From a checkpoint of a small mixture-of-experts model trained on Wikipedia.
Size: vocabulary 8192, 57.3M parameters.
Experts: 128 experts in each of 11 layers, 96 squared SiLU neurons an expert, 6 picks a token, a softmax router, a shared expert of 128 neurons.
Training: a variant of Adam for the experts, 5267 steps.
Below are experts of layer 5 (counted from 0) of a mixture-of-experts language model. Rows are named router (the router's row for the expert), up (a neuron's input weights, with its number), down (a neuron's output weights, with its number) and show model dimensions 0-191. Each number is 500 + 50 x the weight over its row's rms, rounded and kept within 0 to 999. Numbers have three digits each.
After each expert's rows: "comes before" lists some tokens at least twice as common just after its tokens as in all text; "comes after" lists some tokens at least twice as common just before its tokens as in all text. This comes from a sample of Wikipedia text that the model never trained on. Tokens count by the router's weight.

# expert 68
router:464550517520474451498519562469479469538444472458484435469548453478518466519404478582444510535526439500525532533389446537524470515553494508470427510397436520551549575527450523489570516444517436491489537362464494455471464535521503590434561555491586527477519557539525403466479379522535514549540519532455462580463465436374573545499462417471497547580453490467466566497526511444456550556536553492446552561477512455590540406579576517489503419507551465576421421502468417493579455555504507553490617478445492560544515470499526451434565551478488425435509571561476494541436544553523456419
up0:497543507471511508556549412461464519460502444426518486540467518534524425548406463583538557371580438504512539517528481454585511433478448536496433520490474489537478515495440577548613388492408477541509588518465536542517442633416506536543506417507527519365558530518436590450507454481529515485462516448546524490506500507494420530466412500557509448461428561487514507470411561502462584538570537449428557502501484506388513539498526510576538475518434504507421443509403582462568461463552500507473464519623491430480479546527484503479491501467623468453472524519531608441430524467501519472
down0:448524531464493497510597550529431454510497456493534553457436451512583554551565517518526489441452414526494524448480526516522523566463605529462501418520441577525577589473551585495470478494415491547496575459590439493520570569454448507556561558579606474440585474519546569558503491472589395479538532546426521471397523492488547465496502504414487497576519498525484479489486541377462538511546561531530493520511536427547543436520474456532465509440528522463515560485576509518563422601550519526522429557500515600613449420369432579537454437492512503488519500549488479482501414543542490432
comes before: "s", " of", "°", "W", "es", "ers"
comes after: "0", " two", "5", "4", "6", "7"

# expert 3
router:479557431531542464571470497478500413475497589598481485540534498486558511530565490429462569565487522495544585575449506525557561468474602454489571580487534460443486605458532484520457500411427440423477528532450421486553556516459480446477457453498544493444534472501550406513541485525491492576570511503461465416434438592451401491514471526485485482541460552556397445464435466518522527474401486522488499471539531536401543459570468498584449548486621519504528496481400462513392524599448488459484534465515525475517431412481493499433536481531408580447628494561524511529510468565437478567
up0:523578479530553533533592500481447541461448531514506459505552588485457497568476548570597547498569448468496457517418561410454457485495465425485487459448547524513482534465398498513531377477439491447461523484455527472579487611503529525417562489530480450411555597483483566399514450565542553517416533547469527578433479487476550483559564451510505560609487486547450546392453430487502500505511590347400471486434472486376540519464514464569529473532515472589444517499550573477433480520488511510496432468582502496521420480428526537520521572439480519530496485540520574479522517453476579464
down0:513591537460487500522551519553474515491536490426556524490521428484459578498499505543439482529477513383601522580541573517485459452472527539498506495482425510546535506515565455451475524427534551530406456463489360482540351563538535510377544457533498435479456545547495463522452440436503484553477473468571500569422452467428460484532491515480408539555536512504576449459533600547529538475527614467569453558543493446473507364559539453555469463467466487500429440565461562432506515437526496419433424546424583479504461465513509577532487473536526549536597580441457503561489495432443496538
comes before: " |", " of", " \"", " and", " were", " from"
comes after: " |", "0", "---|---|---|---|", "|", "4", "5"

# expert 71
router:472528514426459468502459512491508510504545420586462510456576450395596525573544400542451658533551491527504487483529461615469474447551432489479436500432499451527518443612513431478489544506530457428505502516498545530453527565509532534550495581449533487578557540474530508453507344462521507528451473528506517542547427493577463492494465530513437450423512504484443464591554424504533525529505511420541482534598565418488497469514407539502540538580592483515432491526572470434489448442621501534463516502431544438577554564529575546482465468550545515410519512551458603531500536533562473511
up0:463546543540533563534551464518423524524436488507515446585491567584541467547568532480543525468529571505448562506431532502433498448574418547554481525510455520572440488484411372501495500444468489474518494472407468542489561523554491508520532487492537433458482607408407536401559478432498579460425636511510503464468533566501545558492443501400486474487573478456514464495513471479468474542617598466401511509612497504436490526418572456568540499506471657544425505557445601550448459487537544456515417521508527479495538481520420578529480512451485481494483479541562555437548498482502511529
down0:484571473546500412508487492500440494493504460540462426523519528499448561523553602528525524522513537528461590523597463467462503483558505504621397555558426552512508479426492441411556417507473488511510520514538379509510491477437455552441539419505497422501405529545433452489546534413494416493523494494521464501465511529423489509565592490513549528501444471461567399386510477558529656568491535456499591505487461410593519475484562493546499559476437496548547588539442529513414435553482546440535529548492472414419444442454464493500492512514547530430373524511444479532497567521512509569
comes before: " |", ".", ";", "}", "°", "–"
comes after: "1", "3", " P", "5", " B", "4"

# expert 22
router:504496491529487372520487480426555493548494543522529553450526456463469596516528516433430510501461464419614514581574456522402511502472476576452453509437502512459557557506562374521485446508571453546510527583494533562475505395430557454546477422556498499606526479533576460540521489531476444443553439560468555467388436453551472534538539532464480546504571440540467430411509498504529535481417457537529496546462468561506438411540440454514512548449583482536475547539499419527403463478589449485497515497525481496480480602410475521598395529516568501587603519507581469521516509486484522542
up1:486521507386413445506493446478508526461510542510462540508582492572544527433586502482491624502426598593536450473555522558474627507428533472543517457518587469504461464461526504529513548472515542488590532558499573488521584489555507505592468482509470503560406560523557427585542459543452537480519501520453544520513478478501458491502518470548546440508459492445446479469549585484578491533532523414523508412469530493558549578554490459473557590495497458559506491461436480368459552577424498551452546508510479543566522453468506536498662541569525355505463449511502422464523417489536584464
down1:482471473469533491490502552469403538490558543438496503609487453465517490528478526566577512527516495561499446514518373419550393441430496517525586558532460599543564486470480569616436553490539585501420448528537435488506469485539466504530484479501437426448552427422538530490530514487463513458488454443480508556546511482501490581500474572538544505460519508503452556400491456479628562487469447488555562449490449583541607443508636499539527563452453494498496442488558570486548494469497456516453508489484425592435450492431517457508563423440480464507416581562610550506539454489532407572
comes before: " ", " the", " a", ")", " which", " \""
comes after: "s", " (", "(", "ation", "es", "Note"

# expert 40
router:487499517554525451500587457417446495487409484412549406572572504402564580511409429562527554513541458480534484545478513394475400609542524439466467500550566586470542596475529454541564554500540497429514470473446421401565513455511511460473553467467507529462476484487422567437536415537575524455520573489422466487556481560386495520480614426556436581442450587430510591521535493482470443500480474451504544540496474439519471557589550476553472465548488445493512432460521530528546495538444531542594545456506498461526497483524511453504547510504454528452453504493469474538512563566568587447
up0:541471496527535428568499423487577530458433519386548498419478543496563482513448596521588571464504534481515567543478491573387510487564483470460470473436502504518592525447450462540500406514493561545472550560482488472532494483569462450408575474537505574413484543457534519433559506446461553439432647574508463407518516538468523540472453507459461513519447498501481536523440533558421584526621524486473450440453551421410484553515527394446464464479410599468394487520522460400496448469475519489570446484547485480433550544444515527432479459441502490517483479427533517449518503607514500507
down0:466535554471484498484504476562438520496578539487538501545532379474453479581492574463423510533504487560413430433559411474551495441566464500406518465481434567506514561490507524439468467539523466512501472419483434518596536572505496482503542517562401471571544502414475510506495454401528587494525545549556471575422419424604528554479499581425566414569533577466457451498462494528513469491534580460577476507533453482476540480505520462530467483525483527534421512448492390443475471502552537460440469548408475507466400550474460527639542499521397524526568547542615450552482457551501480566
comes before: " of", ".", ",", "s", " in", " and"
comes after: " the", " his", " The", " their", "The", " this"

# expert 73
router:487504462493453459531497608475512417510448430633429563419565417513463479593492472499465560495626404517506491526447556498542516512538513499533467497442519457541528431575441475448429520408488406486540484436454454436443504431556569500467547515525464473450512529467505406510454463544528405585460476511527534469533529560430438541434484486533516456614472531573418465477629589495533507465477574419481540525452513547522526462420476518389430525431512487541458514516485468550488482499539518408461559500535444565472435527470532483393538542534472517515489557460443534564461576448445445446
up1:548516468537447544517517505561476503487531486501476521499554563500640463481559394449467506584549540537516522464422551591492584521470484480531520469550530466471533501505556519453529557475516531499552547469454634521518537496450603472552423467515469526533423503518522509537467411501513500529472450516437470557505535553462490469404512424546563494463550474606410527611584571439537477548445572378505475544547554498565491496510467530525457510551430407508469576476542472436471517449396523490483574498429539480543514527424569543569525511551470353492534535479543489536639408513571562483
down1:464487583499523512509484465482431537465438502486565470554497499507480490469521598446552455526580540484523498545558420478446486480566473522458484466449658438441423516513508459579458565523442524422573534478473486520513514489592401468490567574552489586472503494462379540492448628526512493446453549496505556514417384607548538531561443532473527460458521527394499542567526476520561517488539430498629481559550454452441508542523506470562515523514538500524552489528455512476419480384530471439533572440494519456602470583482518532525411437547425465564537506491428536485531495505490514611
comes before: " |", ".", ")", "0", "2", "4"
comes after: " ", "0", "/", "5", "1", "3"

# expert 77
router:474529516527549429520584505390584509622499516452497544546571534412535431569439519523519485495478433515518591535414528527524509481504517588559454488437476570477524525459474414555557508509473458455435478463465524487566542541486447428410452463450507523417434518549463498553440464614572468497487532469505450535472493573510533515509489513525503561535381540473425448494551470567413441490576498481411551462536489505508557518625559523485472380530454519560444514507522396481527469489457590450589512471556461450459433513557486484426514538442501526486498466464617459474468498472607391535
up0:479546428556503537546626494492465478468514515509406454476554552466405431486546614543561594528552424418452524474494545456541435541434507485464401478444524498539420523563452421475540466421450541516491468431498457548499523503580502565483607495468567489462507577467457431393550487443584515483374518548482532416569501555586497598476561528517553470472524499531428522553449551558480579521562558452365493567529492524491525560493525492531458510540428525440454537549489567475509544506465523472509455492520482489435521446476490524510472534404484450406529468439513528516500461458443531378
down0:443510489521565443428539587537416472526555577535510465475539537495523475465562477444464505468454495515421541450484480524559518459529411389493473510459440447546516547476437574452383530485541458563431569443547457543558424488494616490476482532482538529464536460534485427530564540530500563442543489490479564521419562535534529478531506552454567485485534513476515549462525504464508567487522551522510475473494410535454510554436454398516541462444513588505554565440605431515455471439509519570487405542402594581463527539505586433585543525541565435418444487536498545544535451548345513575
comes before: "s", ".", ",", " and", " in", " of"
comes after: " of", " in", " for", " on", "==", " other"

# expert 79
router:469506488492489610494427475536526494568390478511525408493510544479458596484505482552481553537517494580494534531407402428536455511574535471478552470466543498403579492467602544507541520581561616462448541496494536532548589542418441378476468518431452450534536474574552566579566374555491535563494481519482468621485461395461466435514560555508493406533523497450506484474484496564583505514421446450538484462512555439540521541585513443497458447458447464465493559416548534529531510545570542561542458471553487507580545535554429435498521450450454494533554558494467468527453508510547526470
up1:511414418480455489508511430598579519514462373592479471488571601484504557498510457499526528447451502507437579448495454521499474565397555504510457454509494485499449504436560542503487479537537504553574516469485605570504483519501607559566510463489492406538379469494440550481498433518469565513501540514574426527448499554481549490569537445542574514486509454479384500520591489510510528561496585433564504557508490482541523536518471534492566530502595477593517566401482484469514556470430577553485557516491498489570531487486567393542576502499552394554483541577487448417540484421556605461
down1:513536635479485582410472501448502548536566670470529564566493498587442364476475629499542498517604572552495484564588482508479433531496476527490512506419532470389459453549554469507428479604453467549523485413564422534468421447429436515482521481427537509435567522573485527493411611500458485451489550518493519476464576509495487541573491523478487565565538474455462476437540506598461527507530537502540546544473517455570558451495510424486527516452506593502511503556492466423461445464522404366511505515459495542526487487499466473514505532476529536528483515430480570528467451510483458545
comes before: " of", "0", "9", "th", "–", "st"
comes after: " the", " ", " The", "The", " (", " its"

# expert 107
router:508441437494458419556485512465483524474538499478421537373518471465516500549572577522438529536506503433460462589575455565461507519497481556482378511388543461437464569482496435599535554407494510517457496418452489586457482519469437438565548441486573458516567426518563396508537557554553485481520439522476558449463485552509449551542458548548419428539522365526482451489567543514553482487467469578502501529393540562441507478447480537406460486557520533437496489525548414464612432445544566498518458444519441446526585558417507538443548559543487544536456521517510487517523481416533494497
up0:494439387553504452546572508437534502525394525535503473513490497435475475439451560463524577560491410528485502492473558573526506542519561597450491478537458503510505508467448400439543369472460401503574408464502576550540447573504500594513539508500552580386505531456470468490469451499467513510418506547584471540581557582467547553476543532466521459520419516520499482439376611378468533499566540507434504539578564544461586469505501489495508546478488618533450495484452536463485533497489446552646518493506482454526538486530499418469465482411534502489481542569484466478503525450503516400
down0:455567531453597407463563572537468492546458546542463559524569522599536488600455584409467536495452488504516504519513470494569467430439501438562479491512425390598566525551509573394444485500525539476407506478514428497523422538564501496473468478492579433431583482630480448509525497462406514471525457571511547494376496499531488407466547535504497490478439458444441487543528539512470516400546504448581565514529534499567560498488461495501517568438438544425559598593414464503578544504479438540469458529515448598416503501504535436552463524498553480558503538450543482521447492496465507475
comes before: " |", " the", "|", ";", "|---|---|---|", "|---|---|"
comes after: " |", ";", " Team", " Candidate", " Player", " part"

# expert 123
router:493524458599431422533424448526509444413537437438517585466473513499548479467510600582450502551475531449457395468536447536474422499474497517530594495538434410442488553453568457569528514535481469425464548392448435453471465447511432537538423467532552452492443450469488496468555485550450468520470455521511590512480497604481475410542453467440507483439498526484503468522481545556421478441467424545474496526486520540494562429541543480537553539459544500462563372547423498507564512416466470549426421477566574406519525454464465594458477468543462563428556459412410552466451497585489474492
up0:578461520522494622536498456520530515481417534461488585518456601541514437459497508495484612592534520503531513499493559531445519527593468439498435472571528460489473526508445383427525439487470530497550464564436499459543554494477456534482554547530478563421457592405478512458510467560546577455447612490527594475423570542443553532521508551425516534526444625547510489587498577516510502466691553468457468532501441534478505511476555401508579408470427583492410435503557503529450472457494527499512452498563463466484469459495479546508487454427499465506527471549520560585558538507523494468
down0:500560537467477453498491460486415444474551552466540506454474437606533478534456510466493441461567365535431587588423505596463483616446536541492434572522567546550475439447517391512541454539479498455563465442556345538466498494479472625514449494558488546431536446510494505452438463592450583447506555532560570480471482571486462555518504515465592491535504476450516473566560560467509463544530504439588503507434554465398498424452570472498567490536489444530554522456539504487590490416455579483440500509506503410539448516463521470411467458527483507551482539557447497516501496443415520496
comes before: " |", " and", "1", ";", "N", " –"
comes after: " |", ",", ";", ")", "i", "a"